config.toml
experts_per_token = 1
d_expert = 240
router_score = "sigmoid"
router_bias = true
norm = "rmsnorm"
optimizer = "adamw"
beta1 = 0.95
train_tokens = 358900000
Below are experts of layer 5 (counted from 0) of a mixture-of-experts language model. Rows are named router (the router's row for the expert), gate (a neuron's input weights, with its number), up (a neuron's input weights, with its number), down (a neuron's output weights, with its number) and show model dimensions 128-191. Each number is 200 + 40 x the weight over its row's rms, rounded and kept within 0 to 999.
After each expert's rows: a language model's description of what the expert responds to; "comes before" lists some tokens at least twice as common just after its tokens as in all text. This comes from a sample of Wikipedia text that the model never trained on. Tokens count by the router's weight.

# expert 2
router,271,189,108,256,134,198,210,190,184,174,209,218,215,151,222,231,212,204,272,87,191,160,197,189,197,234,207,268,226,201,106,132,228,167,207,134,148,176,146,221,179,117,200,229,233,203,147,168,232,223,179,204,229,239,171,206,145,248,218,289,207,183,183,274
gate0,169,169,170,214,145,150,192,202,155,244,148,149,236,160,161,182,217,193,215,199,156,233,233,187,188,210,218,178,201,208,143,224,228,202,172,251,190,191,178,205,171,227,293,123,183,171,194,183,135,180,286,252,183,230,184,241,239,209,166,277,153,197,237,191
up0,192,193,228,155,190,158,140,205,257,173,210,184,283,246,189,230,149,155,227,202,206,178,175,204,200,220,165,226,191,199,230,171,255,250,141,225,166,243,125,172,146,184,245,140,107,169,244,227,207,254,197,181,209,261,203,203,165,166,241,191,159,204,159,177
down0,220,171,184,231,215,178,258,218,179,183,143,195,162,212,214,153,182,151,217,297,135,185,195,186,175,161,246,215,198,184,209,202,167,241,162,194,243,238,158,186,260,213,182,260,219,262,207,211,169,200,149,190,193,220,232,161,262,177,144,196,205,141,193,188
It responds to: Table cell numbers
comes before: " |", "1", "0", "2", "3", "4"

# expert 4
router,267,196,118,261,127,176,209,196,169,194,190,226,226,180,223,220,228,202,289,100,186,157,188,186,210,242,205,261,231,227,107,129,233,183,247,124,174,174,139,218,167,104,204,237,233,199,157,179,224,238,180,206,231,241,170,220,146,246,222,304,214,175,185,273
gate0,162,209,221,266,257,234,134,220,89,216,245,168,289,198,201,188,217,253,211,211,202,247,226,229,190,200,132,175,228,242,173,223,246,228,217,189,187,216,192,193,242,242,173,210,228,254,169,232,213,170,177,173,199,189,229,281,268,201,165,201,146,209,240,285
up0,127,192,232,166,275,143,178,162,259,215,266,175,182,228,230,172,175,215,149,158,147,217,221,124,219,250,218,207,202,148,208,230,194,206,224,190,178,195,158,179,197,182,104,214,161,176,227,167,203,156,176,182,251,187,125,174,146,146,155,172,217,170,222,156
down0,253,177,117,308,238,175,176,155,190,217,183,203,235,188,139,197,183,265,187,228,152,181,213,248,245,196,220,270,124,223,181,249,274,218,285,219,169,234,259,181,147,175,185,274,178,257,218,184,217,163,253,202,194,132,264,233,190,188,168,175,203,275,284,213
It responds to: Space before years
comes before: "1", "2", "3", " -", "4", "7"

# expert 16
router,275,198,134,260,127,186,215,207,225,199,158,227,211,146,231,199,235,190,283,98,200,160,207,187,191,245,196,253,221,215,126,138,236,181,252,146,163,168,142,219,191,113,202,245,220,197,152,181,223,225,179,202,222,244,177,209,143,242,215,292,193,172,163,273
gate0,192,228,213,238,164,175,216,250,169,186,141,130,168,203,225,190,184,177,258,175,135,210,206,213,193,219,230,186,136,216,226,193,173,180,136,203,162,267,216,258,256,184,212,220,135,275,174,141,220,236,172,155,227,221,128,204,216,205,170,223,176,216,140,187
up0,219,232,171,244,239,216,153,243,258,192,154,200,169,196,143,203,139,203,191,221,235,141,196,168,207,223,249,179,176,194,187,153,175,211,180,280,276,171,230,151,148,224,206,182,186,177,228,161,172,178,218,242,161,217,193,263,167,259,218,260,202,193,198,259
down0,132,203,207,73,224,238,189,195,166,232,254,270,165,243,188,199,246,237,229,265,206,136,174,187,129,179,204,146,264,196,196,162,236,228,229,229,120,162,219,190,152,237,224,201,155,189,200,165,184,216,204,259,161,219,197,164,222,205,225,237,185,225,192,198
It responds to: Digits after year start
comes before: "0", "9", "8", "5", "7", "6"

# expert 11
router,242,225,174,245,228,178,163,121,200,91,172,166,211,184,228,159,228,111,247,126,166,211,264,194,245,255,177,233,202,208,198,198,211,141,200,196,206,211,165,248,145,177,239,234,214,183,185,179,169,278,235,199,237,211,206,194,209,224,230,247,227,197,176,298
gate0,128,191,204,234,196,189,188,156,193,188,219,217,212,207,172,146,253,156,191,187,306,189,214,166,202,149,202,217,279,178,184,211,236,234,168,249,130,287,238,232,191,203,206,221,205,197,185,144,161,251,153,154,175,235,188,195,145,218,203,201,231,159,194,234
up0,182,199,195,167,231,233,176,164,194,177,222,244,211,189,175,260,212,184,206,241,183,271,237,169,173,238,237,179,260,241,231,184,233,169,223,172,197,193,160,231,172,240,168,301,210,211,239,233,185,182,169,188,154,190,162,221,182,224,206,164,241,244,238,147
down0,144,214,208,190,158,175,269,190,169,301,165,282,183,205,204,176,245,218,206,225,143,208,177,214,168,231,258,208,247,218,259,141,260,192,243,199,87,280,278,203,184,211,221,218,211,172,203,188,181,179,218,160,246,104,107,166,155,258,183,236,212,220,222,277
It responds to: Clause connectives
comes before: "==", " the", " a", "The", "===", "In"

# expert 6
router,213,222,143,268,137,174,215,181,167,124,212,216,245,177,213,204,218,158,284,139,186,162,251,200,227,212,190,256,215,194,114,129,197,187,209,163,215,155,123,208,145,169,226,259,198,167,186,177,208,260,178,212,260,194,179,160,189,268,242,263,225,162,161,267
gate0,156,221,193,156,187,174,207,238,125,219,210,274,213,281,152,177,222,205,188,166,248,120,165,238,191,205,201,213,186,169,190,240,186,216,208,229,214,192,237,134,214,196,241,159,223,187,129,270,176,153,155,173,172,186,157,178,186,218,159,276,175,162,254,238
up0,230,169,214,266,239,227,242,230,240,142,237,182,248,211,211,200,195,192,166,220,205,197,244,250,125,227,227,220,177,222,242,239,220,227,231,177,225,202,179,226,188,247,229,238,189,180,273,221,199,193,146,216,211,233,164,237,176,188,230,170,245,204,138,112
down0,195,224,192,153,187,214,220,228,185,214,207,242,217,206,202,217,204,306,219,226,73,288,262,162,249,155,194,182,257,221,166,190,221,194,173,217,211,184,206,205,166,227,260,240,245,131,196,202,269,200,177,173,198,179,150,192,259,237,278,178,204,203,245,134
It responds to: Line breaks and row starts
comes before: "|", "-", "\n", "The", "=", "==="

# expert 31
router,270,192,113,259,131,190,210,198,154,177,170,221,220,150,225,230,216,200,282,95,187,158,223,184,204,244,201,264,226,208,109,133,234,174,219,122,158,170,137,217,165,111,208,237,225,200,171,183,221,226,180,213,233,240,176,196,146,246,223,296,205,176,179,266
gate0,207,215,195,202,265,253,202,232,236,208,244,184,197,247,187,213,207,117,221,138,193,205,285,219,142,190,201,248,187,236,253,244,229,249,211,176,151,167,254,251,284,203,180,207,198,253,171,162,137,184,215,162,215,155,193,253,181,237,198,157,237,236,251,192
up0,143,222,195,102,191,263,185,192,223,171,186,197,186,235,172,173,219,184,221,135,201,269,180,140,181,238,255,248,140,179,164,247,257,192,163,276,177,124,213,149,172,206,158,234,167,251,193,162,225,118,215,198,268,172,204,234,222,214,131,178,128,175,240,168
down0,216,241,244,190,231,179,262,235,229,170,236,197,245,204,231,171,288,138,207,166,202,224,207,188,232,130,211,230,170,193,130,164,155,169,171,178,185,234,213,234,184,127,173,127,276,208,202,212,173,232,130,131,233,142,210,226,178,263,237,219,261,160,204,236
It responds to: The and zero digits
comes before: "0", "9", " first", "8", "7", " second"

# expert 24
router,251,231,92,235,164,196,201,277,218,148,170,231,249,188,152,160,237,243,258,212,217,148,223,248,175,217,186,182,199,197,142,128,252,210,205,252,201,146,233,166,211,167,208,158,235,185,192,201,263,204,127,215,196,212,207,178,252,152,193,231,135,153,237,230
gate0,237,185,198,230,195,199,219,181,189,290,158,188,216,169,288,229,212,142,228,159,175,247,241,257,216,183,164,238,187,177,139,201,200,237,224,229,216,239,234,254,178,158,220,249,225,179,211,160,214,263,168,198,246,281,224,105,180,201,199,221,208,165,149,190
up0,148,209,201,220,156,205,221,177,281,211,157,237,204,245,215,274,287,125,175,198,134,178,238,191,247,191,224,197,186,226,104,183,223,141,99,214,157,229,176,204,205,172,146,202,211,222,214,224,158,199,207,257,230,256,210,252,118,221,165,182,184,184,176,158
down0,210,171,230,157,114,219,172,195,213,204,203,130,218,210,177,103,158,209,200,241,293,209,211,250,201,202,257,238,170,179,224,282,168,242,156,187,225,126,256,210,218,169,219,195,219,195,199,217,239,229,205,165,204,243,227,125,258,196,247,220,187,179,184,162
It responds to: Heading markers and institution nouns
comes before: "\n", "s", ",", ".", " (", " in"

# expert 3
router,275,199,116,266,128,139,203,198,167,187,224,221,225,180,224,215,206,205,292,97,184,154,179,181,200,242,210,261,222,247,107,135,236,172,232,133,164,176,134,217,171,117,209,237,222,191,147,187,228,224,179,213,228,235,171,211,152,251,222,305,207,175,188,270
gate0,199,259,240,176,259,191,158,186,198,146,218,128,173,231,234,124,152,204,241,210,196,194,139,271,288,199,200,174,181,232,204,193,249,203,167,191,197,217,211,239,150,233,175,254,144,282,218,185,195,211,194,149,193,198,211,145,305,270,168,155,206,248,246,260
up0,267,230,155,142,190,187,155,213,198,179,210,185,234,261,226,170,187,189,229,158,231,202,217,194,212,214,276,259,169,210,205,198,203,235,214,178,190,226,132,235,202,193,229,173,166,258,105,218,171,206,232,159,204,202,153,233,171,222,220,224,170,260,201,175
down0,202,221,153,177,172,227,243,200,169,197,167,155,199,199,155,230,198,172,215,288,242,117,186,144,239,125,194,315,150,120,178,157,246,234,180,200,173,180,178,206,172,200,187,176,197,186,204,186,217,134,148,151,206,164,249,239,218,133,238,213,187,149,186,206
It responds to: Periods and hyphens
comes before: "\n", " The", " In", " He", " It", " This"

# expert 7
router,273,198,113,257,126,211,205,197,157,191,254,231,222,198,219,213,225,187,320,96,190,154,219,188,198,247,199,259,227,210,116,133,237,179,257,135,168,170,141,217,169,119,199,236,230,196,173,175,231,227,182,207,230,232,170,217,143,245,221,291,206,174,183,270
gate0,202,171,248,211,168,206,212,145,207,117,208,248,205,258,238,241,195,218,153,185,168,186,144,280,142,211,242,138,244,232,262,202,234,147,223,231,135,186,239,254,209,234,156,165,201,213,161,213,207,202,269,145,246,199,214,155,209,321,175,160,208,236,165,218
up0,255,214,134,248,192,236,152,225,245,197,259,164,159,192,178,210,180,184,159,218,163,125,290,217,191,193,226,271,194,230,224,316,212,268,222,163,134,180,201,113,217,212,197,206,212,200,294,262,255,125,207,165,249,198,139,192,229,211,202,179,191,179,145,174
down0,258,170,199,213,201,205,217,165,195,229,216,203,296,202,165,177,163,253,272,197,231,250,232,227,283,191,115,246,175,228,204,175,217,215,156,267,230,208,199,191,138,173,160,221,204,173,192,236,218,222,229,197,157,202,142,226,267,260,281,206,229,189,221,208
It responds to: Prepositions and connectives
comes before: " the", " a", " his", " their", " an", " its"

# expert 8
router,271,196,118,259,127,157,209,195,164,183,213,218,221,158,223,225,228,205,275,93,190,153,202,190,197,242,202,263,224,195,98,132,236,174,234,137,164,170,134,215,171,115,205,233,228,197,170,179,228,227,184,210,230,240,176,210,144,245,218,287,203,177,178,268
gate0,177,234,133,248,176,163,210,152,234,207,188,248,163,223,210,197,212,221,201,171,196,220,263,161,280,151,197,166,232,277,227,158,226,249,244,196,217,192,262,277,124,219,273,119,223,245,256,164,198,236,204,262,198,236,236,298,240,207,198,180,161,239,227,200
up0,142,222,150,129,262,268,212,234,239,183,221,177,204,149,170,157,210,215,178,213,271,229,208,204,200,142,214,145,197,223,151,173,214,168,146,244,195,179,189,256,174,160,136,295,155,117,213,166,221,212,264,254,259,214,223,154,187,234,214,199,249,144,232,195
down0,240,227,213,172,118,200,139,260,166,218,164,154,245,186,279,172,146,200,197,282,157,175,216,248,188,156,160,260,167,208,277,271,176,221,187,190,231,178,179,240,268,199,204,196,302,141,215,194,254,117,318,183,227,156,240,171,234,162,175,220,250,112,221,124
It responds to: Name pieces, list commas
comes before: " |", " and", "–", " which", " /", " but"

# expert 10
router,216,175,118,235,151,169,209,231,201,221,167,269,181,176,202,153,234,158,312,213,198,178,239,202,268,234,128,217,161,221,182,188,209,200,185,158,132,149,212,176,216,133,172,241,219,249,184,200,189,222,156,237,218,274,220,211,140,151,160,278,151,201,184,269
gate0,98,183,170,196,161,158,193,236,158,161,193,158,148,219,182,96,253,188,194,233,168,171,227,244,185,187,165,225,184,266,205,257,209,235,172,212,153,109,188,217,183,212,221,196,145,153,186,230,201,215,228,203,186,180,187,204,216,217,166,193,153,207,265,179
up0,213,285,231,216,158,132,214,216,224,197,162,122,154,199,165,188,249,274,258,167,271,88,191,218,246,185,185,204,187,233,180,167,200,188,169,233,199,199,262,181,186,210,165,198,282,219,196,244,173,210,188,189,206,190,163,141,226,161,164,207,176,202,237,191
down0,221,207,198,125,212,172,208,279,214,108,204,178,226,203,216,243,205,282,193,242,157,205,199,188,192,183,184,187,184,161,225,180,212,289,139,220,226,166,186,132,294,160,187,229,177,190,233,206,194,191,201,181,188,154,228,161,275,163,217,202,231,239,219,227
It responds to: Final number digits
comes before: " |", "–", ",", ")", "6", "5"